{
  "d_expert": 48,
  "normalize_top_k": true,
  "balance_loss": 0.00045,
  "init_std_router": 0.0112,
  "vocab_size": 13750,
  "optimizer": "muon_variant",
  "beta1": 0.9
}
Below are experts of layer 9 (counted from 0) of a mixture-of-experts language model. Rows are named router (the router's row for the expert), gate (a neuron's input weights, with its number), up (a neuron's input weights, with its number) and show model dimensions 0-191. Each number is 128 + 24 x the weight over its row's rms, rounded and kept within 0 to 255. Numbers have three digits each.
After each expert's rows: a language model's description of what the expert responds to. This comes from a sample of Wikipedia text that the model never trained on.

# expert 12
router:146136172139134133086124104092125130152088131125071143120127143117147165145133158147138120084144152124156125144087119151120110144125156100145150133101112110123160152135131143088099140153182133108141107110111146164103138086116097127107124145115143107133152118145161148127124129100142067133168093126099183073114095128155127143101148153130111125135123098143146113152169133154139080117087135095102141101088078147152141091135121129183122124179113096120119099099149108130168143142113143102098134104118163116149145147170140144130127088125092106166083140129133119156111113124111150141
gate1:114094166145128127160134126188096163152148165093118134106111108120154160126122117112097174118140110121155165156125113150132133114154148128160141115107111148134108103087165167141139118129112142171138138162128145114091147162185144143125088078111120105161110130138121146091132130117124165113103153084189069122117120086122125138114124087124156097164165091132104156137107123088132133101160153172124109128137112138133145108100133118119146098146169138120126101104181115092144133110115141129110167107123124095108118149134113137154110143118148132151134150081113143143119137162093090152
up1:151105121154150077078098091132157149126130120149133152168144145113124172104151124123152120114139117106148140149124132141147147128116125186126128128129110099096119158113126154126109126160126129092155149137109119105119142106108139106121172155136111098193144086152113128179108126112147141122143086155143116110129151126159147120109104110133148104164132134119155092114124165104178104149153135126152146120105142166141093124136155077122143176116173146150106076130119139136113202125172132092156089115085130111147092139141114142161097127119130130137122148145134127092127067154139154151
gate2:097122170102112143111137149097138138143175137136116130154152131130070121116118135131148082129132188095139170110145081098125145103116135165151145120117101135193166129132112135132172111130128123155136080116097121112166166122076124139107103082114108107127128090137122136136132098101131159150141154133102138113169094145153153134136146106105146130117123129121083076160143087147149141151104126139116140132132147132106136126143106123159065149150120162149147134090119112108132095103137136150107145152120154124157152114099153097109127129093106128140132072141148051123110125117111118159
up2:140133116137142118149131154123126118116153114143100125137151116157098043108103142171090106104140130156133123116135128126125115148080109164151104148114122180114120098198144114106190150133127154111144121125131125099168099129145134144133150112102128143100132143092111108089139150148103133126169132097114115120074170116134072133122116122144120136169170113119129122124116158125125121079133130125123134135159127098141119098141138177102103166134157069120110165104121114099081125169128187130122177117111116156124109106152152146158129147132160135136123088148174137132152138129105136113
What it handles: Capitalized first pieces of place and proper names, mostly after of or in with geographic context, e.g. Co(os), Mon(mouth), Sri, Gu(am).

# expert 62
router:170131125151133132165155136104139132143148155100134141116122132092138137126119119159123146100117102087141121133127146127155137121110112104142141102142100129157106124121160135130169095109112138187096116116137093161110112152063137084094139147148127156112105126128133085119116135139127146102105084164148153134100118159111144148149104160146106097107127128119109135140160126141128123090147140136181109130139098092101124091110107110173126155090159131106128157136071090166083102138116091105098140053135120135132109125160111119079125194115163122155156136140154122144119145170154130131
gate1:161165083147135094109132144125130075130140143122137079110132144126099165134117139134085147097158105103145119120143120082154121123163096107179114125118139129148150139114165091127094124141156103132169147120120097133147133094149128138126122127059123090148147113104073125136101104128134109174134116144095123148169109114133094120155101129143112077118150125051116125109158141098140112170080134130114126160135134168153085135138129149148141131129135109140162106153169153123154116127100135118130172152116159097127145162084096113148119107105162129154145135135170142156128121120101128143
up1:166139103147145175153109142114129112108114094116131136111096110106138133135128091135126120111160145130193131129134139139106175106153116127128140102117128113137111115091143079088100129118155137120143083130141085135150108125105142117117135112108147145130165131127100134114140155139120106152124145053159160135131114143158129107114136137145087108134108088150126143130096142124147106114107154125108157156141187143109154131108176144095116078091094104107147081116179141160113172125124183111171102091174147119150108145124133136107184120159112110092100100137105144097149151149147118131
gate2:135118131148099143120143079135123131150196078122114137158073141151127134135137185109153133133127117112144120105095115132187125120098134168134104123116110126125115135118090136142162186163107109137089153139143118114102165143104117143113136128140128130150200127155130111181085153137101138163112095116092123139158107120160142134141129076150115137081122134095137105127140111155103118096101120106102122160117088186124070115093096142128146143119125076137108133123128101115110116090108176098162163150132142140120146136100114155149137130126149141139144127124111114118156137131101105145
up2:138135148082135141130097089142127089121107121122139118112093128138094118088103083136146122077083130113144125099145116135062157131112161137137134144085163146132092142112141127130156151127095119138122148149140105124146126119138137116108148130097111120163130122163072141134124121109093115172112119119146122120113117161158115123101139164164170140129102102126159129121115066112150140121150099078135113115153101123166104144111104123107138176150125106117132189087152108141140174092124150157159153134150120143148149126103110125135144100134170145134136114130125122098114138144120039080
What it handles: Blank, No, Yes, N/A or dash values inside table cells, mostly in election tables, plus mid-word pieces in plant and insect names.

# expert 4
router:161149105142135116110130110112136171092089114075110112158114121095133179105140147128133137137165119087114140143091120107151130152160122107137166126128115102125118095143114086124121139117134122152152134104098113143097140153088089136148155107140150155119124118087081109104140131150154115090139116130116116110168153149089118106116111131104135110126153108176140084149106147127159163121095146104139127116158123137152134120182081121162103080155103136142142099128158097088178087129149106111140098140128127108105102122135145120070133100137094101179136102079113125124107100139124157092
gate0:164128099138124150114125088149140110114127109111126115105123154116128139205143082107131093117108140117122136104135102150093149097107089182164127086104139126123166102154060122115106146108133122104138143121140136102168154175108113137148112127118110149159117137170136128125121120104119112126133120118157129160153110140147146147162163143130086121125129145131161144149102133135104182162115130149142136132152116109119127132148080104134129122109087118095134121175182125126112131138099096098129187128148133148096123103161137112116180125122151158131148116143106126173185185149107118093
up0:111174131078118122146093098125094162151117153144162121123145139121117094157148142164145068126134137150103155173125164077109102123126097126117110146141107167154090150116173124133153156084127095137146136131124119134117101077130081089119128154140121096132147079135110133131131147136138093114113141118102113121115112154100141180136105164148109127139165118069152129133134150154134139145118096107107150105141134098162120196156105110115183123090138123117122156150168150107172119138149135140122142103124147144132118116119148174123084127130124142163118140117114177144119089135109146121
gate1:138123179136118151096128123148156126142145150160110125111139172145137088124115129132151112128151097141100108159078113177097154121131126112153144162132114106148146098125150180121095139135157118098120158116128113134117134108100116167140156106112112142098102139109091145149088134181127107107152113128133135122125132161188158140125148114112178118162122137141140137137126111153095144099142115130110148169169167144156145119114133119156095120170160134079102151115155170095043126148140138152104161109165106084115158117128151120137087090125090135142145159131117126125118122148147143170
up1:134145106113109163146110126124108148093122126138127125141112163116115108155141175120120152099138152135161189142117108115126114168123125117142065128124176193192137125150123096148103156146150154175105114094139118110162123127130099146093144128149087153123140161140118110136101132115111141126127114107153137125119124140172162132163147128116098161125093091133103146149092076134128153122114154136129146112123166078160139118133165155153113099087160100100097093120124121120113151099117154196152131159123115130108122148130113141149146128130154182104130154153120131144137117120061120127
What it handles: First piece of a capitalized name or rare word, often after the or of, such as Ch, Te, Ka, bal, Ol.

# expert 20
router:129103128096085150145125134167127112129138169158128096133150125112106168112131152098078146091155130145149156111141129158144105147088119146128146142119156121136132106142157090118124148149125142113140121120103136082094151161176154136157121154135097119093143102149104091145101132100104108111093127143143108136065136119103131135113116129110120122167152140101123123124113076101137135084119159161147140167108072131092153094103138153184156112120138116119147115135113085121174127157105136169128104072111112099150163146150178128125133105121174138115114117160163149109129134146160094134
gate0:110110108132132099135125141114118113087113111104114120108152137122161115144161110143085135101137143122096152140172145099120118132183108101101124109101145134188118135161128185101146125133191127141103116153160111135126099111119120183163115088099119163115143119143116134145147100114173109056139149091164096124127126118142107112159110100145109106103129139096138146133135132119203116154106131167110137108136139131115095122119153133148103128142134094167132109106167172112109177115117136102119113132122116134127127133107105113077124120108136146152108138125060133080090128128119099112
up0:096144113118119107115138153114117125122149142160131124114126087123138139106117146138115089141157086113132125105155148149134131111123132127109120127153112115110078119120121100118144100167139180141101151058127161122121129149123145148147126151144128124140178103175134119139127106126163119116137102124108118107141195162105150112053106149133147124135158173122103096113139142117127123136163138128082113099136108106123141099084106148152141094136160122077107107161152116120158154129131097146120164155112133124165089119175151150145141147145143099115082152170070164129150118141061138124
gate1:132104163114098096126128163148148174137093116097127109117136088126155175162156109117089134136127138143106095115113104125154143127114134106096087097117146139120128142133133143093131114116163096075133129134151140125098104147130145152103128098105143131108104120136157126132129130128106126136100093164127133150165111123132151110170142128149127126122090164123143156123121145114113137138147116137123142078107142110114071164088110062156146124118143083089124126155144143114090124078144092091165145093091129118090103202103086102086147116096116138142110119141144145083114139162106145105
up1:131134127133149145114115142104100090130125158090131130129158131122127115138094156111088148150102133143129161099094133133143117141088134115171166116132121168058096086167120130140128073120123099139161170104142147143132146139164125137107117122156138136091117111134162145133117121172150111114118152138110068124116137126100138177157127149166164141125134117136116165122110081147134104089142095154154144120140126124128090135137167104135131135088098107169149139167101140095095110110106126110138114099073149139150138116163140150127111078125153134141116060143145106106119125145174153085
What it handles: Forms of be and have and modal verbs right after a sentence subject, such as was, is, has, would, were.

# expert 3
router:129132139170117129109125093071138093126130155142145140059105108090149129109145114149158132127180157146132114120098128133131095078108131164157142145075106130145140133116111157102134129109124142122067089129136121103088106133109138085098112133153130132127127097127147144108131126173122118092156188122097115165117139154135143127125123136131140111105120114118114155135076157106073120089104131105136160134161152126161128127131092117138132080145123092121093144132130120128180111135122098134155143142119110134110124101135125076071142125128067124158127093129144101154105150098108141094
gate0:138114128133134079161113125109109142173134113124085115144075134121119147123129141148138190160123105122147128120131138078123122143149104190185133115187151121136113127124143128134149171087084114132164114129122133121119085143089154135119099112152110155154164115130140130097111114129088081129129162128155102130195083120140098143134109147093103099146109120141140104110144125120146133103122131141100171093116160167090160129134128120104138118110163133149129093157125120078137175089129124147148131114114098098131122118150128124166175165134107142150133104115090129107112109124154126089
up0:136141133154123120133112106127134154122128140111144073109122120126135118139141138140153166175145141099127154120084134172183121101172136139134146158138124128108131158124102157122105110121135151129109097152161152155106138148066123123123180095140130161116087099140155109129099148150098179137131153157142173133144106114118131127124158133133140113122159121151153169171131152132113140086113127116058189162084143129093133141112124114145060121097119145156145142110169107125152113103093088095109146124126123099149124124112102140155131088104111139074125107103101144114098145124108130113
gate1:094131132100097080097126137142171138173115096105128094128119144154088118129126099131090132171124074121158106143153094170131086133130119143143148120157124115133155160141110093133123104127088124107124136162150152152095103130145165130130164114130161172153153115120155138127118097089130142122161175155141116151155118161140112144112119091121093082130140136146082105133129119135141134170146107093154123146092113156145146150132110105080103087131116136148126137082134076130123130098115128144088143086149128115104150079119117134093142148108108119148097128161093160157150090149149114151
up1:092139101107148101154098104128157123094155093169128143123117121098141098115118155146132145115135164104132135164134145137108100158133174118124153150146109121131118082139102149188103130138090190107153153144143166132131116133141141114135108146146119173154174136118097100140116162132140160137112108153149124122144146117110164136097136119123149128123151111119068141108141147100123100126129111090148163120113118135138091145156145132171136129155163168119091136105153121149165111141187091120147161129083096106114121107105101120132156099160103123088165091143181119091104140102100103143
What it handles: First piece of a word, usually a capital letter like C, S, Sh, Sc, in chemical identifiers, species names and list items.

# expert 60
router:165131112128131153093143137104145077125141180171145143160101141169140127137060149152126152102105157140139120091137164099151124125121098137142113154115126146135100121140127144139114163153130126206165112112117107170100133122110118087142121100090150081145154117117169122124110123132129108158109118113156175156130089136164102076092116160144129128087118151119112158121134093111172141172068172129123099096167138125126121129121118153104129149118161073144136140122117166130130157153123131137136152153128125113121139164119105128142125141106145140156160143124133112148124153148141119084
gate1:081155131174184137128137117137137073140131164130121135136123135140128079151144100090141161086156117112150086102124088141136151153163121110142173115095139059105126178155144131129089114134124091138141132096128128168171145144146122098134115108111092121096135172106080123092107110160106128144144113097148104161130143156152079127068123118135085123146112154102108113114136125149128104126141113134140108135132110118135149096098099153128086147138118146114118140118133140163150084122108145105133124086105113108168129129067120136134123126086111104114119140131164114142153127144134101106
up1:113101153148128117160132145157143099137137139135106133153127153103142123122144154137119126120133142088143098139133096091130079144086094138143147158095145128125119167109152132145121134142088144095137133132144141111091146119082122136132144137146128127110131143113066119080122134109174089123108172106194130114132128099106156132142175090110157122119115189110135146155130143089135126109139128143116125180139132119175082120152129112140181133104133136139132112124132141076136132143104122139122131131137177129090164138139143175132146180122125148105046157109134132154151127079115173115
gate2:139132087086152099164111149130140126145094115161133125129127124107163090113153130086148149119171125147102101118132164125148137132154167126121132147138126160130145104142129112088112131144144118126114117147116097131193092124109197093136146096157075111151106101108112115103164123091130147108062178125149142082108118123160164146125126136080124112111160119099104157139151078113123146123102142123123125100118172077132107114107137097107102155125160102126132112112152115119134122141144108117138105154130145102139132123170146118090130118135099134129095115139049095124088141130122132113
up2:147087134144134153139151129145143152063174158119153089146131129128116161112121112102081159128132109083127137132094074095144171106147144146158148119126103136134124165127124091117133141119155109181129139138152091106110090103119124128148155123130107130090142096120135091101104131161093146113129104096131153109171137096137142111138116114140123081148141148137130133089128120155108121143106137151099107092115136092099176174103099168114151142178141128118106119135117157156134160163137181142145137133113110175113104123149106132168101154163155093117098096090147133147134134152144124154
What it handles: Cell entries in sports results and election tables, such as venue, W/L/T marks, Turnout, ±%, team abbreviations like LAA.